python train.py --n_layer=12 --d_model=128 --n_experts=16 --experts_per_token=1 --d_expert=160 --d_shared_expert=128 --activation="squared_relu" --moe_layers=[0, 1, 2, 3, 4, 5, 6, 7, 8, 9, 10, 11] --router_score="sigmoid" --normalize_top_k=false --routed_scale=1.0 --balance_loss=0.00259 --balance_bias=true --shared_expert_gate=true --scale_expert_input=true --init_std_router=0.0342 --lr_router=0.00191 --vocab_size=1024 --norm="rmsnorm" --norm_eps=1e-05 --tie_embeddings="early" --optimizer="soap_variant" --lr=0.00914 --beta1=0.95 --beta2=0.98 --batch_tokens=65536 --seq_len=1024 --train_tokens=243800000 --steps=3721 --dataset="wikipedia_en"
Below are experts of layer 4 (counted from 0) of a mixture-of-experts language model. Rows are named router (the router's row for the expert), up (a neuron's input weights, with its number) and show model dimensions 0-127. Each number is 128 + 32 x the weight over its row's rms, rounded and kept within 0 to 255. Numbers have three digits each.
Before each expert's rows: a language model's description of what the expert responds to. This comes from a sample of Wikipedia text that the model never trained on.

# expert 15
It responds to: Second word pieces such as ing, ro, ad, om after short openings like K, o, bu, e.g. United K|ing|dom, meet|ing, dest|ro|yed, Can|ad|ian.
router:086120157085139109108129086146135072113155138096130117049127153183091161121090060144155129104113181121184134085143138173120086168173093119127192148076179105122058134148055123118150120148048146150194094100192088083111126117161101124115121109148114096130079104131152099156087121084087103107087109154142130145146124098100114114114109123123170138169098133180108151162158144061130107133119
up0:083135127199117103067082130145078121064131095126097149123108115146155126099098125169132100122131147143137172103118134119094067175132056125137112093157171145139132144177084156114143146160145166139125145097113123116095098107163193094111148100079177090130160129151159105127095143157138146185017138111164105189096152162088153131113047094114145115134115134148124151068128155200148142171142
up1:170165138099075110181144143165142149139195152173101080104124131161106116115098163133212101142112104161113116120067119169080159107189143123154142192089180095042090112139116094115119111161161065120134120083170104163120115157163057123129143090132144090072152157102154146158112097154158123130161189104104113135124161099123114113114104148153149140103125097126095137062178117177142163106164
up2:135213074149106124157174133133142119192132074145175097100155099157101180131134123090155127112157163127106107096136114111125031080220087097148141112115147144129087126142141127139182140146127163111109107139154135151139131134104104128099069131103121116142140143097069150196160173188054113159102111113100110135126206123145153123129139166072119101099201108160065155136145118133116134145098
up3:083152127101154121099142155064197143140088138102169131127156108115110193129131138154125189089125092117105071121188123166137127138103133100138147159104099104116119175136160131130118175115099138142122165055121103128173102138100143076117141168174090127123170214086117138071119101082130127199073101145132151126150141089087066101179171110154064176135083156133111114145112110160180111142077
up4:095100078104164100144128109151097033180164131070086111119146127121123143141138140059124164092148061111084171156130106169075074113147091079103141144143165096199087108140135139116119074143129130197126192070080147131130114117197140137100123176139120125112118119192081150103113147136153086089114070150114176123099101127123177167147092096140140092107109127134113188148157121114130126113137
up5:135070088128080103086165113109128142150098110111138129139166101087170151148067140124107109124201071141107061129100174150131116140158177085142122142166155103188116136162099098162052134141158146151147122145101146137096126144151149088112127125080166135085095105128168085109125148073140100126095097130074133115121064142132147127095155186181170077205146154150132064067080124170143143103115
up6:094130117159147088109095114151125109082114070120121176115163134047101093091164162115113095131110122143166163115067151124113092163114094133092176058083153133157123154133192157105126161147112136138133139114094117135133110154117118160129163108146162151142089076159193175166097168102045093106140148153124129104204095140178166110097149148102079105102116071141107135133081135202147068162115

# expert 10
It responds to: Single middle letters, mostly l and p, after a word's opening piece, as in helped, applicable, represents, appropriate, population.
router:137144174185126132169136139102174120092130131092082133082115152137102163153072112114179172137110156150145176116084123189125127136139097134071181093147155100152088145159070159127079065153118079138179101070166110140149152099121143189136078106128062078091102152107159105142113142132122129111109111173105110097124144132101111097035142112065143118114120098116068141177105155093177119173120
up0:150164153113090108124150159128128090139208110197130120121107133152106087145173110130143113114174079110130111111127138173084063102084140152097105122107071117086171107121135164138160106099097136098095171102056087095099120090059080125168140154099118146117092174115120138106170154112127080113134216110107149051185164142110128116162125113163081137106143156162073102140080120078136138131078
up1:088134092096161126100093148190146170082177172089107094096131146122113117110173103151120123090139074131129090113104182160174109127156124130113127140100158157116099137117083156146102088147070073165157167173140123126166106024137177128126116161185090117130122162122144089119185090056081129210172135131131136094176124070115099114103156146147137096125115129085144191147115120144127127118181
up2:077116169093077166176119154137164126101191113104109126164094127068126098123141076113138096070206129202155112119097163112168138174099143107124166131160104121111123127144124158155132100116139156104121160139129143152116142129153141164182075116152152121144075065130143179222124134163112151145160142133102141093110104207090094092143112107081178125116104163072117065093173140136155173124153
up3:159157132178097131171175104184188161124156191112116130195095098085115128107137088100144099180112165143115109117141171099100134128191110159181164128147131119174165103154150162070122110104182136107118082146177084149140066171081114097145145132153082163189088132103101091197146098130151150135156164185157141124119151118136089094084133154104146095152104100135108114149165101065124142157087
up4:123124139145077129064097117149157097157132141145119168131131105102117136138151101093094120070132155064191092122065059134107109180141142079095166091099157165118077181159121157070087165051108135132206159088128166144130144103115141158084114101066132104111095104160091154121137155139141117124112142157138131198136072175097135131142128129131137122150150087140125129080089099057146094175096
up5:126109118137174135126135173056183096164179135143079172109144089135138111136101112097151147196106111135161158084105169153089050169165117082104092129108094160122084070164193154138057127113116156124104151107170163126117149161129135123149161121130141164166126157099146114144114107136112139175128175123122077092171149128093148079086141154180100131127089192145101145153091067134177113132200
up6:177110133181067116174153144147147135128143131203129098120114096088138103121165136152115110204171132054129144163099183175117138101170133153216125159069096049088125153141153130103123130093061107158154112109096123076140081102076110105118153081149127092145137148107125139102123124160144161144110117165046131094149109105116123133152166171082091170085168161113109133138134121127113134156077

# expert 11
It responds to: Middle syllables inside names, mostly Indian, foreign or transliterated, like ath, og, ank, ash, as in Mal|ath|i, Y|og|i, Sh|ank|ar, and stray UTF-8 bytes.
router:133134140114103107093135111146110102107211134151098134104103117156099157135074120142123113075081136137153146138083126172128106114146108152105179111102132103118133091115095139083129132172075134153172092143157109059082144152146064162106149152195144076129099162115173098170068134133147040157110073143094137100179086107138090151074098128064138083127118099139066153124091171135142054123125
up0:149183139159134113113117201139137147077106080224041124152145116108128167148164159194138169106118118131105114153092090180133195097107194103166098126119094171122119145137066179133095139137126102160152144080178097171097107145131129163157083170158107132109142194142123098165131145122134135140114118128129121105084110199145126104102101145109125133148124140145151098150172153180097144197170
up1:087172107132147158133087127114126137079125099153168066183166153126163149064082082105095159066114108143186118103082146152131161170125168133107114065164166150149137131128141085115148077103120145138176073088099100126079192212146163110153109152181120076105126111082111127170153191129183122180111104156111120167160153129068110129113088140160154117087157121116095118110090115113131153139141
up2:085077107127094129152081117152130177175149097144119131160098174097133180087148148127131156136041200121165127096140142102183150133195178156163156095117121093131142080148128072146109104147110131131181130115122140124106137137110174109116137112151190101103106100088136139126104143155142156112145128049109135112134118146158157104133141035129090191168198143112082162146071180093163105168142
up3:122209176140105138047095170154126162100094146134160115142147072131114103094093124077083164119129093116100102117160123116193139106090183129110144190100185151215135123159135077153144190084120144156132089120105123113093203125082147106159150157150130143192097140103158096151137092105143093130127133111097093161155126152160166072126131186104114139105112128079131172157164132087125162151134
up4:075142150125139181126088141117117130119174163113146153089092117094125147150145154106118178118158189131128130178145133088133119123115054177131119176130062091138154115154119095125174127134176126155178079163154053123150091106146110125087122142172116103110134180120112171124167131144104126185151155121175080087105128143106113191171134072119223131126165118186155152088097131142066117176080
up5:127126160107119122137173124083112153132115165122078151137151099120169075058130139153091151123124111125144131129076134097147162088063141195062118139160104125086132144126092115137212122146125159163064128104151125136117105130086117137129113125161199071165076087181164069079118124088146094085168099173065143085116103095105192179098089117144131105130117154126124090092111122089097175156133
up6:095151167129086069135161133126094112133090194128163175150095092172130103139176104145138139124095168140125209081052218068143107132117104157088095094172186156111108139120143147106126133161143106118134162115160083089131152128107165116075134215139134128160146167095159120107087112166128108142073106168101144135132136145113103100103146122113116125126117101135155173133211101153205105142134

# expert 9
It responds to: Final noun pieces like ation, age, ity, ch, ement, especially in infobox and taxonomy labels, e.g. classific|ation, Identific|ation, vehic|les, roo|f.
router:143163144108087111141127101117156064109165147146136181105106105116122127086059115143162159091068162065112145108151094178144168132138095115109140148091111125138130102143078126142101150204130119166168108086198140094126040115157122110089108111123080091115124132108141156201061121133105115100099069132100142075131126153099137122097099170044164080115132115162101110112168191104157123124143
up0:186084130117180161128150183155070120065138071125087171084096137147122174071108110098148149130167135100183139187169102093109107078135138119180126140108105164102233124207117150084129115123129129163148109133133165113087131123148136140192153155098111181133125167155099114153105142093136154172103136130173172197118094145110123150096124128164110081152111107134110157153149116136103151124192
up1:109137077152124096166056104159187125119131178125155159111157181150141167096075094095121120141077096086139129157123117079114130124126114112119132170204187125099141112110161140155084128113093121097114150109096138158138136132182113149179104080126174116128060147112026079159136132114157128120141110127118099146161105105115120160099125091115136194129125143146062102125118177117094098195215
up2:166202116114110101127186128085174124129106104124118150109118067119103138135127151136140067153105099155106102192136130075112086155091125106120162167100033129121163092215167061102143126099146159078159118137107079116089058077161186118108128113110142131062119154131155085163107109141148136140152092086138158117099124085135116175099102163088149120121145133137149175098162121135187133164105
up3:128156137132148055127102128159102122091133156138100137122107097173161107133107114174112152102124135088130117166091151131143094144107151152097146101159165184128140155024141139169150061155116083150191133077186140082130173132072103099145137152145100106113112089114133144159202169137188127136114107109113122120099148133118179076051105158105140092108118121058105123153164138116065118125212
up4:090131112116118120157124157188087167081142087148171110097219159082125156087119085139081099100109086169161113180120139125171173153147133207126158155106144135167115096099132160175149169141083156136151090111133163158090179127086090123138149114116094138154107127068153127111130144097142086065134139062172167076180142083153136124117134174117104111128155168158139132125159121092175067085120
up5:107098143090110103054130097159107068148138129173083141167101152131147156120176134159188122086132169104134120098087131061109083124038128083148103124063141131164103133120133093172108138150189118104136138139134076129152103089149190104113123132166090116173114114125153146170104149186110176170119095147101154092111110106092075135137146123068094142131162184132083146138157186082125073120165
up6:163118126088176120146117151152044071138100112173125105173095136079105198062109160091162121116149162156104096110196093146150126168140172199140178137179134156117133129131120133110128143120099089118156101093112131163118104076131100127160191155132192120159123150142197106113152165114146104044112106169146119156153105124110125124127085203160097110109102125150153143063146118104135160175141

# expert 12
It responds to: Capital letters starting a proper name or title after a space, comma, dash or pipe, such as F in Finnish, FIFA, Františ.
router:080083159142112145102143107130172128096156153119165173121133127145168155130109108120152141116076150114179208125143087156114112122142125110119153124109137102109080128145067109116066072110093074144198054112137141014136099092139133130140100147180098070111106159124173130202083111112096138124116106145109116123182065101086110128097144122083146149076123154133094135151140165073170110131102
up17:166119096088107155148120101130122141116068129150170133117164160113169172187124094221148123127139155104161157091121194135141055187105113129146096100121147161101134115082125124102104094153208138075183099075112144102102083117097122097183185136144088090071161112167137092083120112134151116137120127086170153088110098120086119098099154131131148135122147150136121085170138121091058123157072
up18:052134204134093115119158115121148113083142096129129107060085097141196165161165139140054165127100133081091193070196126160172161119110189139219150129106106118133109103120134132128064138110128098162173089125126098147104136099103156113123172128132125140099103168090132188126118108144179185137125120103125092090176136102141135148092154143155138167096096103162124140175132145103116167090111
up19:152100130067131182154077137150108069109102135162119149163083143104156142140150128099115096147157192144077139097181074126105160174101171098156121139137116154056125071128166079114121156134166113158071132132185161214124146143150149128093119176094108126117127155120071147114062139163171126074121155172130173091088138137179134111086089094124142116096079077129102126117115100062125133139146
up20:139146111159167093183139110092159101117167064114115056168122146139164170154126110158102127139148113160194160145130115079153123120132107096173175120149138130099160108164092129120116159154140189122173139158113065230154098119127109132168113155144077137161099139085098131163174144139146109047097139163158107107139081134172147146144129124121143058135152110075150086145179132215120125124164
up21:143114106140147113136195209117121087079117159122145190169153164150114156097071054162136068193134147165147103170095086131156096153124131159116097121175108154115150110163180102079105138125137137145181111141142105129058133119112093111115118123140122195132127095144121117076141088120130095161137126162189115129135200131132118166161071149098163093131119103127191152149087141173097062157096
up22:150130084133135114117138158147145105188069125130125101124111056069089099095129158106192168144106142107150153148109163111124086140151137098101126135148170093093118175153178172111073147115131130123147158131180145089111109119156113156122150158106116170158126089126154146188070106102150176086111183202156140106092094085132106093078144176198129158079068173134126101110159126084169166112187
up23:124119117131113148130158126156180106100144104133068177168170154131140158093116223132120162099148123097190109094196103083119133078097146148175139102138113121111134027134158108126143106173080104118127112155124182142109077106106121150159136087155141099110089118067136121194108147102153168087133110136151123101094178113088181174133145146162089106178168116121133090166111154067109170124176

# expert 8
It responds to: Pipes, blank cells, digits and decimals inside wiki tables of election results and scores, plus coordinate slashes and E/W markers.
router:089109127111053122120123097188159154127140183132141141142057108139103175115123123167098170145138148086149161099188115168137126101100074177076155115151160104078123111100108113098134114142086152141160091119161141094118129117165162155116121140164113122059118139085141111153094135094132137124094107141110103148199071164085119097076107126094165075130036178137109166129058181096109130182119
up17:116137093082111115138138130133154139136121106123134154147083121180112100165132117107083195140122130131159176172134104114121134122183124144079109122172081096136118160117095043133062115105086082087170130115184140073082199178148151151194186148136199165154119137091104077103123086100120159141137157129133091158195125166175120124092102148121064131120097185148106163173123154122124134117088
up18:147083160091097173100098156106138100104078124098116149105105157128121148099155173117128152156164161075106127149134098075134161055105135179076106151121037112071105143095136097098116048117096098104102112149127129120088161116120113136098114137167091184059113126097128150102158139185102107103049185143151139103121164130127132127150073041128155120143144163110152088122155109083147114119081
up19:122096088153098126144129130134105102100116076113169073165115161146113113147153175168091078110148102103164100114106130146132181162037118162122168140147110119172113168104136161109092115122162132111160144227152140117167116179149096116104098144186086170172112095100154059181131154120191074150161159116158161140168088097109090131103132130118093107129147137144108162101157105114118100206190
up20:095089093151093179156134121132139135139116080099143084089140178165123114135180163110133156096102116133099167107124126149102092104112108118112107075140121191072105121126192172118146118087160161164051110144174116141174134130147059159104176092148111141138070137135107111121115103101130137109112172196107146138141090124093125149070133158198092134147104153063117072056143111146116149166210
up21:096099057122105142105130189148129106123152121147110153173110127135119152091119133169065142115106105124099153156207119146073082145063101056103133158122159081156163192180119145169125146182084101108096118125142154073162106143120128085110126141115070134126135116102129105123214140117117152117129138124160092191094110167145154135137076137109103136060166137138101142150081101058182133163088
up22:141171146162074098124102149112117175150068119171110187192168098062116125128156153111105105078129127174087085122158168111116129106060146148123215157105140126162131128162121100135130108160145096145096146122161142108148147085079127109185115141169103145166094127157155095154148106087141122120122102122143034113115136172137149180097077126070110062136151117146144131169167148140152140191067
up23:125166118161109130165165107145120146117103145131102151151126093126103140158108165110151111125146155106127138168143139134132167128151086102149129118184181068112153083143114125133134102119100127147110135050164131118135093099137080123187101120129130112204174081142081190185103111088120113085144092130158177151207111068132171082152050104077121154113076091116111129157078146201142083085075

# expert 1
It responds to: Short first pieces of words, often one or two letters or a consonant cluster like b, re, st, g, as in b|ox, comp|re|hensive, p|remiership.
router:094092118141139094105135059179132112099122119126159155117096116138117153117099117156164143127096152128159152096124139122136131133143097126089154149103171102148097115099083153156093107149104088120218100119155141057107106083158102121113070103114115041127114170130191083138095137142160128129078070118099070046146069082118100124056106125125137140115138085121073143157116187121198144172142
up0:178119105115125130152131120189151070126074098092149165119117189103131116088059127108171155188092082143086102092139119146149121141138129084138076143143153157109120181157138166073146133122164041138102097076182157160122138131160163126117107173046093096129105148167132161135104151154103119150112078127140086076081166096160122123131083135109121143180105168200139077082129109108131135139113
up1:097067141102152124173127111114148096192140120085118160183133139114149126114127146074111108152102125163116116119105140150083144089127142129163215137109109112136089145130127142167156101105037127155126132147119079128102110116075042130089199093125132061108148116181117152236142157091135121136154039132115120116085147092137150065114125118091154113169163083134136153123125112121127144171141
up2:132113122160171132167151076209148088133154123101146122148130141131119118117126154135194153116112115068206142119178113092068128157162047162164109118141113127149164169137114138115109080129040140123105156150117097128136134150036137104129074145195104106115133142118193189165121117104171118178181138150100204089150153100110137112115102111137135137136175122153075162131126089133117115126099
up3:125120145123157063114066089070113115116145088118128139143146109090151117128124139141156070116086151178132163143153094169153142104169159150143150113126118037125119086182205141156076160072152134163123086165112104120178158133156117157142117175074104068052094103154142093105091103147170134072175082116138124149108115076113153085136123072139143157186124083127093091119130148089153128139125
up4:063111092126140147134134169139222150210108131137127122135174120145115141093106091129189185148144109161153107164137079137110115129112144122120167168129111081121182121092101141162062144097097095135157140089157131127132176142062154157094158147169182111130134156083117154081136080197126174168164122137182084139094142134100117155051164094117115178117097093154150114093119110096097120142170
up5:087080135157126123127115081128137094131147177095159172118104113111143117130102103112154135101046115141083179112106156086142122100118037182122128172184103131122119093184172172127159174116139127137129184088078134108147097165076157125164109168109078146120160177144127163120089140127168154136139114153134068085133171175174053110094102049174165121123138156116171144135090174139134114130130
up6:114115156135169168158123127140130149122117107107119131099165145193137141177199068164115097103119163137173126095088130155125137078169165171150157119131125133113142177117159148145164194210146144124135187095106108090110138155156104138191059176101087127096169074153114143151019097147076104106168084136146151121141121105151176103132168115166140097135097114175097112101091116111168120143117

# expert 3
It responds to: Commas, colons, periods and table pipes, often fused to word endings like es, or ), plus == heading marks in lists, tables and infoboxes.
router:133104138122142120069181124092100133131140145112110119140122059104137149090084128144144128106123142122147150126113105195143097125171081092126155114152137131108090172143071130127111131128067071135173089099144082062099097124176107144092107126121118122132050154130143069178071134098073104095115096136085088146143039143083111144078066106095159112134086146115098166105165129113202086140081
up17:078133105100102129121084130138136111097195138109151096120178110132148103131135138134125158147087050132095066146151104144164102157123133086124172073140150121120112164160067134118065086138149122131107095160114222127154089138104171110172095120090126067120212199086180096094104085146117128107147112148086072093136137130140108161156136076146125152106167139137126098097120201096171131136098
up18:097157170115176161177111169140140118115125131114081167146127110160168148094141158156137174089086107162149152162068113209099140114157164081130092128145129130138103147139129142141104102080140107189096140175173080130172130131105077106126152123075092121088170098098128094131116112053084143154169131118157144127066093147100135131046077070105140116067079174145093142097109108141095173165138
up19:195084168120111073068129053141164093107174100148095085103123114113131132146164135133107067111176145156118140108138128155097162122146094107105162138101183099121154162130145134053114181092163105046117117094100134159124168172087103136176106091119089190122152135123108092109070136084119116126146077135142121098135094108175132078154136159121081059122147169085109116114114183106111112130073
up20:117147143139129166104148124124163189145101137139141076144158159156131167117115091167114107078212158110121149172108092129142137109136136081139139160142121123119108146141062110131157182220136189087101076122116156155133120140212181113104087165086147162057128153134153138152122129138177103058118119102156106159161120146126168118156170150100065123101148060113156125120095068115161121174164
up21:125145151199158098132113148163158140102133190109076135102124167167113146123114144124222095059148162156158155101164111186087146147123089092118106118109140181130080119143111175180120153098147131107093134118100122084188063159127081109097140088057100145069113148137164083101138121098128110114130173101064095180150136134092106132128091178080154166121110146141079124107157105108103079103128
up22:168110181137122123104095138046140091155145049115147108144074138151021145125097129122117149109177163129116115139172129121098131134100101138134112122138003151171061137188137137115121143136134127092161064166114099152109153134142081092158059148137138171117181154127124144145144105122156130125079144080112147110105141151147173153134087147153088154194108127118129114123063117117164108134145
up23:163144161108101150137115106114112129172151108188079115156147109160113178168141176121122158134152147195105140060143120153109139216151140098157133142110094151169149126122091119113103145150131116074160154120218190128126080086120112160111112125198167149118189120129151097155141112172135124076076071078150140097153080100106131080165061125082155141133153118088134099162133150147084130175155

# expert 0
It responds to: Short word pieces right after a word's first letters or prefix, such as qu in Inquiry, v in victory, est in aesthetic.
router:158106120101104096122135094119147178075167165126150177161105142180125157150060131140151103106110156116148147119140149147134157101132126124130124175139163105135094125110046159162075023161123122151147089145178101045101127099155118143137128099113154109125120166144183077150100140084114136146061072167077119093174090145127075135064103151054119123120102130129091144129133179117160094139157
up0:144125140103113171130134104173194088143126128109096109140145090142162156077148136094092114146109195172116134127113104152129093119166116102125087148111132145143102201151111149103147039141145139129080121116129110167159176137127140143029127164155135133158177110187129127098163099071172150106101178149071101128135152147093111084073134157127158165098170121206062158150077123130142070133144
up1:119142134096140113125149120116158117174139085112113156154072126104134059159101112137121077102056130075084110124187083111106111107138114190107106154196151124121109165133127176112094103097138151062150087144139179083083132150115141194132137105125132142155129133156104067052083140072097160114151126082100080196078137093095106124143124109104103119151119096141136178134172069151153122062134
up2:155106065084157124116154089159110060125090112078146102140129167144062157150093158130206104117115162110081158162125120154096157141068143137092118086101069177127152192083099106122163098163160113101132135156132145096169120077171108147137106118170161112133130170079190173163116093138115086129139108169129050145140140176126087084184093092098114133144141150122123119142168118114110152187151
up3:129148101097143103078120126077090192143162109136157137136185145144082129155103132080104179147143137149125093170142160129147135108181146150116177149085163099155161095110147196147083128122110132179097069109110157175185105068109192135075129153140115090126110094088142082185129111096092108181137135103184120112163142130139084128091152143123075117114185162112116154087151215137128112114184
up4:171143085081113165075116158134133130118121095109099079111083157157118173143066129094130098135079079204131123188141117116159140091182140098091103116134208107123145099117060129099167096119118107083142125168177104072142175061142183107121130145101126099132166180100171126114152157172152122202097147142109106130128134133145123167108102118065194106122118142143128115142125165128176177114169
up5:113159091073096113109122134166182138080146101157156146112133138211191174132133150102106144086077152093146073130195101104080106152097093116138165138076134104158191154122106123126066184145115131101104100116082166122101087131150139129150096128097102061099085118146116127101094161132172185116065092119103144133178136092133127128137155105092138121119156172061114132137102180086067113092130
up6:151109156123118175095164133130106088176097181130183122189115156091154162101155087130133100161111096067198176089129059156121094128160132140106152140153157109121099095152086161167149145065117124105116197117097119139140161127150153096155105135113193121155110132182078154114157106107100110148121155126163101130141084180130157172056071183167138093131089125101141092155145059098079128124131

# expert 13
It responds to: Verb endings ed, s, es, ing attached to stems, plus auxiliaries has, had, have, would, e.g. go|es, vis|ited, fin|ished, debut|ed.
router:086125114113104112105109122128134080073136152113126117099101118167126168163107090111125160094093193130151125138119099138136112094181109119114203114128139111126076089140123102144138095170123140199148101132165105089102096103162108150143088099195106077088103137132119090202055099100096132100106088158067077093110092157090114101038130109112133110098134114170069127111156162140206124171139
up0:162158075144156133098165116119122126056084155113095124144152135154142114130117160104177166072049105120114110113110112122076192149108103131148097100101097148154172134101132109136055120120083129147069134143215117144118059113121137130116140178196129195119186162095165167141094124134179100117127156082071111099123109099181124110178112117161130089092138125169155076095129157081115139121144
up1:141080071128139159102069179134078159132156059120098166138139153149132153062087144148121134107112130128144156149135155114133087102091134137126111093164120117117162096137142072154137103086045115054111137118119123180153133159118192171110179115131136096133115062137162150132061156095080129125134096172144125097095200138144136104109059099168131088080126168138187121143110109097172120067137
up2:141120146106143156123174130133120028133080110122166078070062142129136116121120131130120117189182110144142123102121151146082112092163093138061125119087178134085183091073108105122099127120104105147140184150132102120136086105150094113189096125085130103113086136134013117112118154159104054125079122082135153095155164121129091081136143129104151117107127146124090125079147119080140096149186
up3:097119161136156124107139136149116068112117119091160131183142136146092186088155118104157134041185105130153133125136162088088082169083121139164190180105126124141171115136093116151156116144106123157198103123165133204073140151138134175084123097121094114072132128144147126120170169140153118172142086099091163054152153097163134155169130103140151190155155099093103160131170091113096087155193
up4:118139156181123122186100143191144168099135113137088167070153153151111076125156091136184087108102122123149113122083130091129141096113082074107170102095148114070109153121156137159136140183160087170153108115117082155075074153159080157144179163128091124115151120155177110175159090159135131141050091116102175138100113136120114164098141142104176128094140084113140092108166196136181170155185
up5:183136094103150114136165131060176141147205130139142052155141095156121166124086080060178137139117068143093119129078149114074106100159090069155081198089114143109128108123168184122138138119071115119094137103122136155156141157142091171136103102171111124141097139156123184103071144154114184130111116108168168129116147120149124129176129133084095115150121183157090202157119110134122182113141
up6:164149092153079111088122106141092117132106139115109103125128123214175080118069103101168102140152119180094117130159124138170107139146114113144081080121142183119134080148124053153076156099133126172140118132090146106101126145085176162084091154167123182151132181150151106115095105188198143038091121139103079115158088090102083107104103102147139105137147120123071103139136169092097168088108

# expert 4
It responds to: Function words mid-sentence, mostly the, and, a, his, her, its, that, which, often after of, in or a comma.
router:065092111129099082104163111150150119101114153129126151150148114169133137156096119132167144098132112100158176129125119170169118124121072125045203082117117066132075137109090127082090077159102108143155077116147064076102098113116121135133139132153097073082116159089123119157078114108094108090085137095081101086158110109143126151053158094101119134081119107162080157166151181085194114147127
up17:049116165200151084096102070205128180144123116084161095097126107108175136167172157108089122134142116073150146098055144138165162121075127106145142116148105124109103151183177151128087104128108117135101097134161106124114140117106147114127142077126075113108111074128178089143122104065141095187141147136113143142101098142091153085161192095141084131077102109069132116178164118172106152123159
up18:156136070135133131125170080104152130190073163127094215108150097127152164116088124065162101162137140099092097093100160089138109110207127155151123118143098138107105136085119145145144071097106122128104191136153131153124123114119181112081143139116193178137136111108157090086096149112161114036099096168160144115103096080122149179121124143148124145114157184118114142155057144131054084117122
up19:122158074162154089092082141147123124096154136175121107123097089172130105174100145178154156158172154090136134101126181144126094095173132165130112091142111154135149144149134158113111113152068109174170136166134175142102150133113107156119109131129133172161121153188076184150089154081111067126166210119095140136105092137132117136101157161150098097134151103112145098156123058094154102111255
up20:167086173115098132141072132161137076125117092177145195170119141061090120133128141093126138147121178051145115116120119097158088155140117134135159171136130103126150111180105072108140070151126100171169070083149165111171090145098175083137117084090102175089111153146100112114120176124150137158121095121116174121091134056137130152154134130097187124115151163140091102104155127041106106190091
up21:125113109120163114114118092126169118086147083092110120107124107166097128120118105164121106198113157131124129167087065136156174177181105184160169100141139126138070121155113121171125124177088180174114075149140118114081146135116093148119118108129174165111155088097120148117174139111214071085087122188094148175104097054152084117153035149153153144150127096176145155108104172136154130127125
up22:178108152118121113135111068142117132128139134091122117110126181175096128153105178082076090090090104082124081173136109145162129135096111129054112206144174152112171151144154022160137137160095169127172081131143176128124132151150122105081139131069127110136100164197176147067172117116121120123100098116152115161115142156130119154185191129131101177062136145127126156162094123169120088111137
up23:172106142202126131100127186115136110116185097169158175132110051169063106130142127125135105129143170169120113159211133145099114117142130151107103114152080190098081086139117137063099106123164099200096118102137157162154120085122101139162142139139071120117117131169134170181165152127115206088133120132090165120107122063141133114052108095145172140145155151110141090133145153180139120089151

# expert 14
It responds to: Word pieces and numbers in sports articles and tables, such as our in Tournament, ague in League, ball, ampion, season dates.
router:138077129144128132084120119107144148101166142132192116087096084143099146126109108150172109110100114093172129118126125171156121124140095128036142069070146114109114095128108128101119079195113129197183114117178149073087139058140112153150139125129115093118097138145122136120097120126057082092145118123099130095141113159073070136069099117082114104099125111142069162108145130083119030150182
up0:136145149118092121081074148158096114129122126080085111167086190160132114085113157126184123091156111115110058148174138120136083146138128182112123130074110108115108078123119106082124114105151146144083145116146105110143115126117122146086101134145081186141104188106118103197159166028090141068135163128132171186165154173145108153103152111166052084111134102120091112094160137156173097105082
up1:169124151197105136115211147103122132140035133113062127135093101155111195082175114142108165119161097149129186121110129075120106143123174107136114119109164114168127150177116129129146160170148104187163110106174163105103193134082102101163100139130172160139141132060130102128111153126151143128088169148146170107103137199139106121125160128119159156131081094109161138186158191086129079128166
up2:092064108136043107093140153061157126139073107160100132130111117116183143115121097162122063137145133134114101157156128128125130133159114115058147100154077125131124129092122079129096142180140138099086065182142134132129128097147115066146106101102177150102155095066135144165163066154179118098074114058107109122159155139125163115096123178118158104071153095131168188165143135173169094127086
up3:122099045071160066110144171144131137213131135133152109129116174128168105118135072159138167152089123089115113149134116077107091072104193143100153110129074153103077158107167158085141141098074148162195178108182111154124116127112122149150140120089052123157121142143153164153114170100123116157105173103154133156153089172103175101124132125075125131124127059145156163098130106120159127105194
up4:117146113152086113065170169154100162107097102145142124050184086111097148120106149123168123099123123161054134159118098150159165178092133171157178082136135095079180083138110188123130084140102123138129106118057125120117107099123142088171104125168140091083091152177143125087107132145118123145167130115086114158164153123139160171169159156139149083128126118087093211138113131079162113186194
up5:146084121128166145174121140172164231125076128111152118181158088046163133161097125129112083125093118120097124112133152074077157126117082143136144108140088126139142092124116102123150120125096105155147154189143180148103124143139140103125119154106125153121130126154097109141027102096158133106135116190116081120122119133066128156139119121108131056148165128217131158121149116082138039161074
up6:112194117105100148058093154182156100138075117103153124100147119119068128089119055146123150145094154062169136135091092143121183130085083156096155142139134151096183102185155161157103078152117118159105089098193111160162141134158162178154147100096142145121162150128126177148198070122139121100135135104088127104112150141135119157111122192122093087084121144109149091103136119177188080123173